config.toml
num_hidden_layers = 11
hidden_size = 384
n_experts = 16
experts_per_token = 1
d_expert = 448
d_shared_expert = 0
hidden_act = "squared_relu"
moe_layers = [0, 1, 2, 3, 4, 5, 6, 7, 8, 9, 10]
router_score = "sigmoid"
normalize_top_k = false
routed_scale = 1.0
balance_loss = 0.00209
balance_bias = true
scale_expert_input = true
init_std_router = 0.0149
lr_router = 0.00104
vocab_size = 50257
norm = "rmsnorm"
norm_eps = 1e-06
tie_word_embeddings = false
optimizer = "soap_variant"
learning_rate = 0.00141
beta1 = 0.95
beta2 = 0.99
max_grad_norm = 2.0
batch_tokens = [16384, 32768]
max_seq_len = 1024
train_tokens = 325700000
max_steps = 13658
dataset = "wikipedia_en"
Below are experts of layer 3 (counted from 0) of a mixture-of-experts language model. Rows are named router (the router's row for the expert), up (a neuron's input weights, with its number) and show model dimensions 192-287. Each number is 128 + 24 x the weight over its row's rms, rounded and kept within 0 to 255. Numbers have three digits each.
After each expert's rows: a language model's description of what the expert responds to; "mostly gets" lists some tokens that are sent to it at least half of the time. This comes from a sample of Wikipedia text that the model never trained on.

# expert 9
router:115171142124160148148123148154127150161102098155150090151135097142087157131152150137109154139131094088135147149161109137158107134135165093146100151123124118151098135115153123165129077159121142158121160145119101130109127138120121091100142166094072107130125136132154117118114137148138111175
up0:114135125130120117097102129143156144167115122160174109134126175116190184169123137142135142106125103152139114158089116102127128140121117165145137121143136135124162154142111153121138088118128114143095165122130102107127154147129155146159118132078128132156116140093120119139127110134153129124
up1:124174139157142149080152172115121131083118153132183097159146111135104158124142142126113169155067108123125100100114163111108089151139145076147146132151165149166127130113146070101112119143145157155126163135057133154123097127107132131116128140135132118124120119089142135142111136145156119128
up2:141126091129164175115116123114112100124165185153136139084130087100120160149122124133158100132096116091119118122122160148138156124147099087134109144121102127163154140109140132119148110114191120126123142141095149174174158113108133126160155147151133131120091113114172173094175120146095134120
up3:132135160169115107142102117122124152161130146126182124104120114114127146133136120124136105163096095126163122120128135128123106102149126109153147177165121122114132121148127097137111147147182101155154147150143166111137078102124168083148127103134107131125102129096124165124108123096084110145
up4:119099156196164123059151117121152125112094147120092156142126120119122094153142139110143089092104183098144105160118177134118094119167149118119086146194117128185133097146113137125129148146129129170122117096143120116113126131133146186151093113090112147121119164091152118141167136162147163137
up5:103117151133141143100134130111161133101155115120097134132120137112105134125163117172106155105156139175138139132111115125131128114119111071132126128148176130115172142126118091088117079147129107103088175105141079122122132147132146120130158123116146162077155095167144122107144152116126125138
up6:129120103129110169151083104137139147134154111132148113132129179118099109144137182157152125152090144129108129138116123117094137056133143140159162101098111134146132137141156132123140162081100111139149084156088154183144111149047137165099122114151149141136099142120138112108096113164114099108
up7:131140131112130152108128135103134095126130132184156115111122158173145123149150156175109107128122136127120129129116127136130109097118133130137127097118129121140139147150134121131114106131138152085117101171156113175095161129099122109119172127132110095118138123080155137080085110081128106121
up8:165148123099136131131112132107096134105133159125108122131096106147131124161163145159096140162144165147125152132154164164135131135168120133171135115165156132141126101114147135141127114143119103071131089140113170153111145137121147155113161154138092116117119100135102125131100140108158109084
It responds to: Administrative division nouns. Words for regions and government units in geography stubs and infoboxes, such as District, County, department, province, States.
mostly gets: ".m", " Inc", " Rural", "Amendment", " •", " District"

# expert 13
router:149162117106095112147120139179102164136108111077133110122100139129127142115170097149122125133112127136143154127117099146148137121124123148122145104150109132127090114146129115074085093109155171148136170144079115162153137141114091108124091119157117119131090151130130123150151121113144130121
up0:147128155122144135120152161139145158099103136136106141153108119132120133164131067150096127132102116156185191125123113101080105119159117129177118125158064119165149102115134164115187083159082128127107152111098134136118124128146123098126131158147148114125131099107120136124165119108139125169
up1:123111144165144173186148126134123123127142111113114158098145165156147117109129144149117119112071174144146138160139158114125160138115120096142146127095116134157110140142134108154139124115103126122134138124158158133089152126133123111130101130150071100129107104085156116082109120135098181121
up2:111145132153135067148102161142119100157170142122126105148163140144135140122126145105113115176140110171119110140138177115193139138110123141125136140111100115143128192107102144162120179114118127110133112119119143085122127090133124100107119161183134122120195117127103095177116114147103090149
up3:098146171153152116108181163161107116145136146081102090111122126126152150151138119139084109164176136113103136139122143150166150092093116156154163164125102152128103118116122087086081098119108149128108127086126115144129126137091129107134115111108136132143134179124135181072170150149108088133
up4:123134131135133103141136162141130122102146138121121147142105092125140093125137130162117063133132103146118125122153117135139133178154152104128118105136112094159099127115122123140185128115128152095125169147113107140130124172120134099139149123114147154126158122138112132112109095134118115048
up5:135132141093154147134161182165113101094100115129096111128141113180096128116125160142137131139129123111132154140133090144137151172131126118129133152127137190126196107123129157135190118155135132124145118110101121130137121157154141116126124128122125095100106097078125142172120119123103095132
up6:119134108120107084142114103089089117141128111117152180145093121105123145136117132161146144124134178130138096065097125129132176080115130135108140123182155142117176135112126148163164117135134133120114170070130138086126181140104173116137109154163067119136076126122120109123135142114123127118
up7:161202125102122134157118138144120112133161085111138075175157169104146138122124162152130177140118169138109149114132132109139097110127131110126143117098107123108115086151118127149098120104107168137157146138125138108130116111111107073125163107149109141171118127127136144094107141168121112131
up8:083122076150116154091086109150156123101149127174101110152103123109169117155137127088135113118102139086131101139129143147129144141111098143136096166100133155119107130171117163135136137155116090124136117119108100141122164125133113121178070119149119126094125147113095138137142126137170130157
It responds to: Sentence-initial pronouns. Subject pronouns and other sentence-starting words after a period, usually before was or had, such as He, it, she, who, This.
mostly gets: " he", " He", " it", " his", " who", " they"

# expert 12
router:110140135148144098137100136147144148151069128133123093130145129168147157128136134134132114086094156139119139113153094128130135104131106143118161138126183178126161119107150124130142113150182137127121166153102110172164114161151139124115125123150119103144119126179135119131096138181161161114
up0:134137146124088086121142086122134129161134136156127117131191090153131147123120186143070134097104133124112139102129137125152113109115144107120115098158152116084137124111148136138123151122115113104192133131151147171136159098157122129142112139123125094091087106116118138136133105134119141159
up1:150112164105135121127116139106125154108147141193133154090137162078125153087167121123165148183118116136111134119138144157094121135145092093146131162118144159127127126076118126099141123100125099145103109127111151114171118097154141090143162152132085159128124116073155107161136200123128110088
up2:124118156111107155168096122121145172086098108092105109134151128168095158111102084144123117133142096116125104130182127120117139120143148105145155105154107153107085138143100163150172174113136147107142087114145155115125186138103144149129119134113118120114103090126166158142110115159124132116
up3:124129128129134113174166115139105107114142132136178125118159173121117121153109150117132159129124166155116087138133099124126137127107098110118121088098112143112126105136122130150138144194171122133136145119119107083156158141138125123114140119197128113126115127090117138103130122181083107136
up4:155123139123120165149155158120104144135137179118074150164127120178113147117119135121089119163103148167152136154110116144156147114128132120140167145122089172145154133131138100127117129155089137154163118103141108157128169076124158193140141107062092143136120124148142118130106138154112144128
up5:109165126122173123143112136119084168117118115120158116089142127118131150150156129127130121096128145113115127121165188107158128143152176132125194125135161080119128138184165086116175135171118115126076132143157092130192121116072119146148181120150122154160135109114107074152117124157109129122
up6:108133121097087166167099140116129153132116139118118125117129135133146112125164112154097124133132143146129152159123094144144111140140094132110117104119166157170129129098102130182113145129126090097194100140132096123153146152065131113167118100135133145131140093129160136166098172120138137135
up7:140138135155137129175138102155135117137185134108135137182111143110093163049104132151116192111130172121117120127142137129128141109119109130100093130108135158121122166111133125101131138127117089155099136160134105051122081127103158097135128144146108117121155146163103151142142154125156113142
up8:162129147137136137143125126109160113108138176127141168116144111165129101184153136159126125089145125143148132158131155153109128134160135137138157149136144115193132136136115047145155117103133120087154122147102110136123111146113103125133108112122124165131112085082183088164161136103109111153
It responds to: Copulas and row ends. Linking and auxiliary verbs after a subject (was, is, had, were, would have) and the line-ending pipe closing table rows.
mostly gets: " |\n", " was", " is", " had", " are", " be"

# expert 15
router:116155110137142150166108116117096126122133111109139108168112069151137156132132139172104153098113135117144119093151100122135088140154162090144132131152152167120151130134103122098133110139137143163120098073134112130164100149132136076103091189132126139140140148105108097126108092151168124114
up0:154134135143118125126117089116129135109089180120104089114155100136136094078143149121150087121105098145135102129142148099182118130149092128124099155118123130169155117156110126095095123142123166126094119089119083177131103186103122112142160171116133157088132138108088120138132074127148133173
up1:107114128141137130124170113124081114124145101159143115132110124096070100132158092153095126164106111123126145115153089152120153132140140130132189147103173094099128112115128123072111087145115140120085137162103115103148142154117144161167189142112124077135134159125137095121071126151112121165
up2:135166126137122136127155115140098111113131165137119105165091136120121137119112137118108138129141143108111173108160117148154173110167099129111186115144102161090070156139114135097156125125134056083130102118153141106162082120155155142096122107112101117131104111094143135088138102128100164134
up3:119147162117107176111129106162121152144140110096125161140124100126072148174122127157093107117131117124144126125132153128128129095105099163129128115098153109125148123145140144138112100117122160156134134131141115140139134122145116081138101161075136128087133099124104145133125086101140127131
up4:121126098097172115168105092077165119156141118149137122125113134125089132141162119109156115134145118114139139117127139150143120132122138105120160081115101112128142122151121160114164134117117095066146124117102123194137076139133137113174139133151173134095121093105117098135140089144142150133
up5:153125126083137148130138124137094088121133141169157097104094092116116165089090113132146158119164123137134133065155127118155120106103123154104123129131142164124110089122116111140167132099108109130103107120148125116116133090119131111096111141157156142110118155183117126147159137123182110127
up6:144124136107151109137115121121169136135086119152112109166144137110130173139160160141117152130123138129096122179110141161121140155137138111129134116125151110147106106148127107137121118131122182129106113139128109116140148150122126112098105129117117182119135138096176139099144142159119181146
up7:128133149117097123141103151151145153106089117101062119125121105047151102145116096113100105130140093116127087112131147110062104124139109123136114123078105119160128152080102100109097145125163117093098109110120127156150145131157162101155124151138108105103127136125144155133142158166106131108
up8:116134139099133134170138100183144086190102164104139111143127151140087177152116141109110093157133144104095120152120112104161111139120110151131141135122172104116085176127092129093089124096116142135162124138110136105114075122081140141148146135148144140117122155125141129094160115108159125150
It responds to: Capital-letter pieces, digits. Mid-word pieces after a capital initial in names and acronyms, plus single digits in tables, such as ISAs, Swarovski, PKO.
mostly gets: " Wing", "/A", " nearly", "DA", "ว", "NA"

# expert 0
router:132166152095119149134141110126118143097121123110127151130157098132146107136135120102112122157157138132116202123108140146128125159153135140110113120122146104185126093148139125146167106106113109123131158122101122130159115143103064148155130127124076136097160124152153149124089161140115130119
up0:111173098091132113125119166093129131162142127085129178094095097098124141159157169114145111147124134143119150121104144135167123132128136080115112135157148096137135135085145178145137141139099116099163149142138164134120125109105122107120113112154129149091149139154127136115117122166134115145
up1:098116166127122130110088131059157165086119116111109158150091086113124174130090149134102141090147140118110160123099159094142115114109116158161116141124166108158150141106156139141121101133060146152103145093157145139095128170141132101134171102164106116118091116102118134102099113117112116183
up2:144126108141159129083154147189090065119110100154161131108093102176132189130105171132126104149115134102130131125121145111121161137124105105100081142153152127125134125137133122164149095145164134120123153139122163151117136103118138164177124164134124097111135123132155178095122122119154159077
up3:118152129103145141125156142133090071142130193147135150121134110123136093185126137053145115163068099133113183140098113170128158087111106140154106137148181183163133156136126080110119163130141141149116149119113119091154115142118125167115152124113068142142117126170102140111155113147133137082
up4:134092147174122099136126154108153094143096160100171129112153129110160151115086133139132140150125095129152143145133135116117122124125140085139103158117155092133141155144145094121128128143145133152112156147104132148150142092130120118134122119163150184129137118095129141104098136141170150093
up5:103108126162106147159094094145118128103155151167141139102111140149128100190167131127114096093146188123100117141128148152150139108133127099119140141135107111094090109130143087134124135141134106164130133133164101138148127113135128103130134127122139132135134127103154079097110112127136125120
up6:102090142130157140103124110119084107086127121125120142133148066134131138118128149123130108119113146149098122110139132137141153148135096088166132107128121160068139136093128116111138151089156116112089121112145141103120126105106135126083119185120122161130126099105126129136174187115176164129
up7:104101138118147109150130123098117116147133060067061128127136104133117148102114138124113076138122109127134147169136143109144142090105120076114115131141093096114101097108115157119124141107128117136176114142111111131177064132128163117130088101130107150126096139149112105111115165132119166120
up8:110125138156092123114145099135142177153108144142125114144086114130099156144136098142116151160116132131101137105114125125148140163155112116080139153132103072108140123169140121120113124165087113131157138116125092109134147113100116168080118133084164128132117187136145114125133121122075120109
It responds to: Life-event verbs. Verbs and participles for life events and actions in biographies and plot summaries, such as died, born, married, killed, released.
mostly gets: " died", " born", " Nominated", " sold", " killed", " lost"

# expert 2
router:150153130107141132140117085151128175113141125119128096136091091146153185139108138156127111173100121107165132186155169162114114126150181116130091096156136144125102130122155120126113119168128139097128156098101125116164120152141148127126120129107112138109123143131103109144126103116166116167
up0:134155153152186112136159149144093132119209147121169094150116135109161123133097117102129079097117145117112125140137171152151107120138167103080155100087124114128125110140144165119155094120130137129139157110146133161147100163104111118142154137139103133133098165129116130118104132135102104158
up1:156112102142097130147122134163134101078132155116182168141101117129124132121127116100148121157088081102160136118134099138136086143112097120125127070121119154172096133133118120113155121124154128147133101089110100117115103097122118111127174102128085089127129117108133138196126129110118151130
up2:122095112136128124151119159134157119105141095123135084113152123119111113100102099169145106128154152127039127112083103087162185134132104140117093101112118106160155116083115141137121129102120142103113149107143119147119120121137127112145144123133166165137136157115078137134111058122129138118
up3:140137129158134115163161142121096143113165143129077141136114129149115157156113148130157117124111145116172157144141102169120107112112157130184144138139156114122150134187160122146091157113130122095120128140122181156140117076142168119105108138100135124081093114098125172119099160062077085145
up4:127138111122068138143127117126115089118110093183092132145120109148130129148145081127125129127130146119146090153194131153092132134129179145107162132152164140079098116142075152146130153141113172090091099082151098108142091116122131108124130149120118107132184124117176118165146094107142094161
up5:120181116114126112161111074082148112103079138161124132096194105144123134113088141135089159144176132130183129139112151148110114094139086122117176095127111172137150163112113135128144111128156117102175091143130168163103104094140121127128159139121148092122126147158131108125120111097145142148
up6:164128117153145125117098119139151137127111145144093164136123163115101138126101123136129134133115146113152098128112110200131081151133120130113160102128119131151146122114133141150119094154129136149146152139123130105087101164116149120071110130154136123130110122106157145103121125154095122137
up7:116124108112097133090124118154142102127136111141137151119144135074136132104111122128157116076100114168154128118119131158116110109129141129153129127099131119110157124184133132180147122126160120150137150126142119169095115129148081119160140095148133128144124130161077088124129125204133125145
up8:109101124113177123110142129141113108184166107135097089155129104108121125120082101101124130152155136109112103135158151120121141142129159181121112110108134130163116090117122124136165092145157178138084164144130120108131116126123130152157113117091161147134142176159118092116096141158104121111
It responds to: Sports stats vocabulary. Words in sports tables and headings, mainly football: position and country codes (MF, ENG, AZE), League, Cup, record, Career total.
mostly gets: " ENG", " football", " TD", " DF", " AZE", " MF"

# expert 3
router:138139114102192143112180131120114146139106098101100084119128151118123170146121163129140128131135137155120130156115073151125142138095113111135130143117134162164143144188161118081127150098162128109114137159093134127142164118149082106144115120132102096126161130179134100142107093137121149090
up0:104118177145151101106109105099176091155153168066140114125113131124132149156102117133183108144139153131141144123165122149117117145115161139150094119142118120134129150176110149115117127093146090148123135162148146138105112086143149122126129141159114117131151129186130127121147104142120129155
up1:135092115066192098169128147114143129152121095127109151124108161125148100127124119142173145156140145062150148081141103150139112128124101121115138164150153143102153174140143142122143138156154140109105142117106125152178154155116149136127147146158196122144164124176137131134129139134137122150
up2:137094150168198138144152068119089140144103161108119134110115106141127159138109163160144152106149101110169146103117155108114132146157158122139120090125129146172114104095138108125152149117105125158128135136084152108159169114094153127152159146094169116086127147132108096166107134125140127105
up3:114161112115141144111133123122106152082095118153077104136135143153120133122113164119108146087121144135147097136141129100108154134173122159115134144134135128121130140124157119116100122112124129113111131104117101138091159121111150125136118127121092078089126148161122150149099126106100141164
up4:129160153108100117151137113121159110157114115145201128157137152121141070125117125127092140137080116112107108154121106107140131118137137123155064117134137128143130194125152121098107121148155132106155085142134130128125117138097148126155135108086115148146166090137155130146133100134134131122
up5:113145163085106161123119104111117152109099122124143056126104100165103126155131140111161142085093123167193129133140128120127124118114114120098103122090135155129150152104113155115195143154132150151141147120126131106130149110082082154123088149199085128123112143166112114123129101153147191143
up6:131099131123170124146171138162150152119161142150137095108079134145133137097166143090112142121112142166128135117133103188103116167170112130100121093124150087150165110124124127112110144143122109126119129145121102138168137123113136134120136123142097164126156115129180107124125119119130154109
up7:137137095107155082123184184162104107139155136130122132105107102120156136132125122126095144115128113102135133132121130152149164135114124114121184119189146153122126139115128131110156127095069163122166128130115113155124125108167118107200178124134165174138102142135155141155148147175149148126
up8:124098154116103131135137076153153115145109116126157118109096097118162097110126119166127128134072105114130095151135108115150172114122112123135181117142144152121110142159113131105140157105134122104146139146108129101140148151098148122115113141109133116141076122109153151151129097088089083117
It responds to: Sentence-ending punctuation. Periods, commas and other closing punctuation at the end of sentences, abbreviations and table cells, such as Retired., v., 2009.
mostly gets: ".", ").", ".\n", "\".", ".\"", ".,"

# expert 7
router:149178109109125109131126117160155131111084078124140137161117102137151134149135144131109151120165135123117157151148113104096096174136133130146130146107133092132146116134149125108101134119134119082130160099082128179109077157129104141182131169124094128110149149135094137118083124132144110126
up0:148150117158101163125147094165096129142168155175127073131110129115121102067140172108152150106112133118150108115144133121124103113127189150134083108081104149087118133160123113120145130144162154187123087134141155119122139130092162125146135122111215150127118142107140090085140125149106136131
up1:160109140149112145141161122116123128134096116124110131136126112138149097117130115106152160127148129134088123138170183167126134124118124147134168127123116117148126117130120136127137118128080085181150108124148106143136109147145140122164117103169127115121153148128097119142150054098122118129
up2:117125084114117128163172085120159148114145096121107064144146111164124141133120125072067157136120114175102120175134142116146123111137152144116101131127172179069129136105108126141115108104109157115119148154131102122113118155143163136112094115136106093158091121156114112115135131109076109109
up3:090115152079167155127110154113123120132139111123151125151140153143113129083134128135145143106144156142128137122132118130125119143124111109135122122164138139169107191124095146156138111122147135092129114095093118091109150107141139113172127115122090147106150136099153165150106126122178125129
up4:147128089153113116111130119144119123129100148160127112108112138099134128162087123146134136145125120119128170124120107116059158124083106170084135143136131083138127153134113168165143124133136120144161159128116155120115127089107160129103133092144137105150136191147150173121107158102125116125
up5:141132072109133146130098108126159115115099141166139148119087129132121126149122141111111128115126121106133102169126118148142143134151128178144163086149139070127112170154099112139129101124080103174115105133100137173122097105149111140137154133148155170145147149107140103130092162108120074107
up6:108159120118133133136135122098135128135109121132165090109127099165143141187075144138117086127172109065101092111105135107189109141142169135128109126161128102138140139129159128125169131112111134099106105121131174117132165140178127174091117107122182129114156105125130107150078123135132113178
up7:086134114133178125136099125127108162129127098113128168141146140108088169133135146149131149153115108130150120131165106127106144059119138130170133143112083074184100086124137124122120102125124125110139147100144126127151150091149114167114136141123111167156073134085131101137152135102143123113
up8:082159112145127111143141118086106112092098114102140106113126112122087121117133132107101134094132138121129112127115129126149166121114106096122112198116097132147125090123097174113121110086144121136151116081125147108156099086088127102176133158116118126122138146156154141099123101125128128159
It responds to: Name-ending word pieces. Final pieces of personal surnames and place names in lists and tables, such as -ović, -zman, -field, -haven, Hutchinson.
mostly gets: "ović", "uta", "ić", "ko", " Clark", "riot"

# expert 10
router:097134143108158160129103116153132144103103098112151132135117114135099130152173156155135152136080095125114147121143070138049111113143128112122153149145167189066120140138143081137168141158161133121122094118120133106121150100101126108110137136120091115127181165099108108122107122120146144133
up0:126139094118147160141156124142117076128136150121128143114139112133122164152129089137135123119103114166149162142095110142106132125067164171141125100149154119088137109138103209112107131138154131144152075125133153102127118139165114123155144106138080136107118153090152133118131152126121118140
up1:055132089071120139167147134165123124062120078127096161104150077136098084112123161140177116137152145152153116126141133138125108121147123120153096125162114113136177112118160092143145117106130124112135115103140147123123094112084128127132120138163097125121150106111117130073092137135099152130
up2:118150088119114115101081132153149134140140123117148112139130111122176153115050153115141134146140119106143113120107127116120142133151138101130161136154102133105061161159136127084124084110110115114113134128100092165101151152131146137097115138176133171141070076101145126128115119074113131173
up3:145107135125138115068147129120165149123059115112141155114120135143125136134154145130127132081119131158103106141130109104109112134104108097109134129107075120168125112111118173136120123137121131113134120129122134136147154147142198117121136155134128133134113134156093146103130125133151150137
up4:125124141123084125117150139150055132129139082137148167131120136128092103094160118122142142125075191081124133126122152133126146105130160134099121113126105139123132104121119125118118126140096135157164104123105136067124128117118111151152100154121131154148143168135106107124117117150110129172
up5:141126157149136139106086123135107131145109128126086136123155124148120120147075129085152135115096122108148157095115132102154066116153143128079117130163081165145130139163080161138128126119138144152080125129130127064151139136144098097108079111143129137124119120105086125172150115126095123106
up6:091107171128138133150112110155101128190134147083100132147147110111109151133105146131167145142116098125084089119140197156115053144187115078118129111094134128111112146141124110110186120125137098125127135114134093075137136133114129110093095112062149152114095122125129125130151123089130117128
up7:119128107121110148139150104173108103167135135138153149122129147106119143122131140149149144136182164116146132163150090145100133095099161148147109109120118127154165136111112136130128147145060158130114141131146128108082117097116138174083168138108118116103145126133103129125172094175118122185
up8:136115091118118124114136116162105092155114092133138125099168144142098153142107117130094125196109150118116133122104077162121104148128109132166110151124130166098131129178117120148163151117090080148143140139123168149134149130131150113072120133129141116110112145132123154125113108121148137092
It responds to: Articles and determiners. Function words opening noun phrases: the, a, and, that, numbers like two or three, plus relative that after a noun.
mostly gets: " that", " two", " one", " A", " three", " four"

# expert 11
router:112156121122153119153164117116088163122145107120120126129112090142117129153189167113122120071115070106123148129113107131101124139168137122118147157146141130152184167113133110115112127086136135106128132157124146174170120153117114106156121126170092150157164117113154087125122125181095126101
up0:101131170115156104093064092139130155126139109150147120113128098149075113161107142099151147121168082117085120130103147154101150139092103091170135157125170136131108121125149112157087147144139143130088134151136143102106140104117096119136096087121094159152132175139119149137146134117111087150
up1:130135081118125111134139147109129138148157105182127126086128133141142126127096123112129101131153105089087147137143107129130110113159137132182156118126127131112145125103129157166125155138124138126121123141098109117136150149132118128117127124120117115124104079178165130094120118117086129114
up2:131110177127132115096141121147137156117115154103113166132114165125135125141114117170155131148181103122132097149123087075108093120121138115086180111135170133104157115134159104164088100131120143116129143140102105134126157098115144140159147109126140113128134146113135143134123127183107131124
up3:121125096126142090133144128136098176116116165104116077166091130151124127161180104130094139111119128102181143143156133102125087134153100111171135091173140114110140134131108102153134125108165136150174132108144116174110107137120124159182123127118141116083124127133113184113146119162139149111
up4:123102144131134161133135104145122155151130124114136131089178131142160134122109136118165092083114085121156172135139128120121128131136128102124147104155114152149112151181127128137084131127164135130109167156130134137139114139130145098122136175171095118132096121164111123109133153156156169124
up5:120074112129144150125136100107140145154152153125138145106132116138130112144137126146124087143113143096136123123123121119127112157126075090156123123150140143161123171153138122157118171137137100112134149124141155108155208128140116130137116130137126113120130090139179162110118145127145136125
up6:122174157088155123129142119106124112098103134080120118134087110115070142123146145132125087124097118139129165134082149089136135125149112126135137127178089144149165151156134103156160114148142111130102065089108125104156159122088165098142155130152115148158121135128126137117099143134123118138
up7:089152132098089143156123127108169136103162123141167131140128128102149188159146131153111145085121162115099107105129134149134085137094126158149108153130146101134121122077122117124139125128103134168123139142133121150119140118136119059127169154135104122108109134102111112156153151110123136115
up8:158132109136098112124152117088141154151161128143142112144100111122091086127103128141159094155132138111088126170095165122115118161124100162140084099107152113087126107115118135116118148184158150115111130120124130111186112129081080116156181099137142159150146131121091155150160101154111105098
It responds to: Table cell separators. Pipe characters dividing cells in wiki tables and lists, plus heading equals signs, dashes and semicolons, such as Candidate | Votes.
mostly gets: "|", "=", " |", "-"

# expert 8
router:134155099070092160158122108172154166138104117112102122145087073117123131144167128133150117142128136137136125129084173109140158151124139113130096111128125100153114107122134120121094168138143136098139109107074180102184162173095122139137119149151122171114157113129132113107079127171122117118
up0:124116153125109126142107152107073135124150123136178119148147140117133111105156075167122104156105130136115115115122099112184108118146155154079114113138091117147161145073108120162125154122184159083134107110118153112142150149145135152109115116124102129115146094124147135142128118144149122117
up1:080109088100126161194113145112117136123137118101125093083164120073143167118149104119096152151094114127185116101106147133138115135146137108156108089138106133149100093153126127103113150141109111169164174153126108104164123140166138109062161150129131125161148175123156110161119142115119139078
up2:128133135109097124103088142115117129114118113075109144132100137149149133157132132148121136162148169136163128168086161128121205140086149153093113140131121131104119154121130133105163064120149114091141143117145137099157109129051077115107117145078115133093151134159143104118130122104140134122
up3:083125147078153112116117108114157116116149108147106149134128153129129107131130140137093129149109086123149171075140119094119145061145129174112136123139093104112099121077072132126117153117137116097087128130107120133127121103118087103126121190155108166106176061092166092104117152117140143048
up4:111092154115138139130102117154172134135124127104136139088125137099108185104116178113079139122141115152138105105136161153135139115145087112109101127133123126156116097135135139218160142154162129166125130135138126132130113128147130147126135095144095129115102149130136106159143094131162134121
up5:116149132110085134135170131143151103137108125119135089162105118127155092147162129110097125167130138093134119106179153141079162136165108145138152157104135137163130137111121153122113094140104122127181129132126160097110165094118123156147124136137146130150127096156113142131130131160078126147
up6:093135121128139142098159136126105120103157109092114088133116154156113119133149096149121106108091130119122112115162123125100150124152147127132149118179129127121082128151078155089137134129135106123099131166127120162165155117104130115159148137142145145117169096148097156103063106146166101117
up7:135149100127160135155078110174168065124119138121098136147140096101102123088111131127134098146173121119113179149098092111142137133133139137112086154158119135074106107146158101159130168162167100131131130134124111115112121125161098115132102128130120079077120090122118160173111123151130076125
up8:104123138155180113128076113176106087130133114108145114110154100117102133138187114145152105108106130095112146146116146133156155114130137118114118147127096103155132137082141101085140120142098120138106102143156149132176144155108087125173104157130136118109122120106147144162110181154163065122
It responds to: Digits in dates. Single digits and day numbers inside dates and table cells, such as March 02 or November 28, plus some name fragments.
mostly gets: " Clade", " Nancy", "258", " French", "131", " Mir"

# expert 14
router:182181159091144126128115134156123135154078128113108063169146106150113165133140151127092169076117090116161140164134129163092112146107136128125088149104137134160137123151168079142143128092105120121114122137120114079155114125125145132122163117165102106107147121146103159120120144164112136157
up0:126115138118113153141100120146100183127146103084125190128135133130124138121138076133141140139130111115075092178150099122147141093140064108106146153137113129118094157101144114151130120160121096104145153139129125198131124173094133148127121139151133139140166097115138119132124110168098105130
up1:188151151145098135124112134143088127150138119181107147127141136165089136128144139123130174085129104102108141124160158100154177146135125139123132126095139120185163112149147141140144144187136105131137099108138134162130165111074145093121167147090087167139117151123091140172086126150087095149
up2:181161125074157145130124131129123108128120112135131148130142146138145145077101137120116209104131143095150153110159129072119127142130114123152084105088196093116142133155142093139151135118137101098156149156124080171106115115073161121134111114153130136125113164111115156112143144119147073108
up3:160133162112135131102117132127127107114137104093131089143140123153178128177157144121142143148131167095104122118131101123107122109117133159125167140125158130087167114120137126078112141113124130128126121084098106107112155163143128131076137112141120135081143105135166171138142161114121151122
up4:158189123151105143132108117135119095120149132173110139147163141156137162125137142096153121105124145140148164128109121106169159104179137093121097118105133151140133157158082101128134149149116131130135107149181149104110129122139157123149154137134144098138110118138128097134144107146139124128
up5:155171177120103117152113133138098093182130171120140098129172158084170086090123148096107121121119104128082138110138105148120118140126125122113133110166132172101092126118141107129122131153149162132122174164175168127135119179096151102093143126109142155127150122160122130170076114129164136126
up6:129136128136104107032171121125115141123061120093106118129151127094133129128120095126144076074104115111118149092153125137123116098138120172147164161110134118116141108090137151125134108091157129154164147133120105070111093125081128145105121122120092146107132114145129137113126113130142113128
up7:130115149159102074167130153180122133126156129130088142148139137189136102133129130126139162130122130155139165119093128151147084106131104145134094108120142119136145120121126157122150151131117156149125096160134155128131101119124097180148140144114074143141118124120117080154123124135130124113
up8:141168161073121114106129127117156131141113094097153133124110142099137113132154103127103164096136140145125137166138123171094079156147162120092117113134107168140154092115152118127153125163104100181119104117122130133153148126135084179123098092149156115152094146151099125112131166145113128114
It responds to: Section headings, descriptive adjectives. Words in section headings (See also, Works cited, Other uses, Awards) and descriptive adjectives like related, common, associated, similar.
mostly gets: " related", " Species", " common", " associated", " Synonyms", " similar"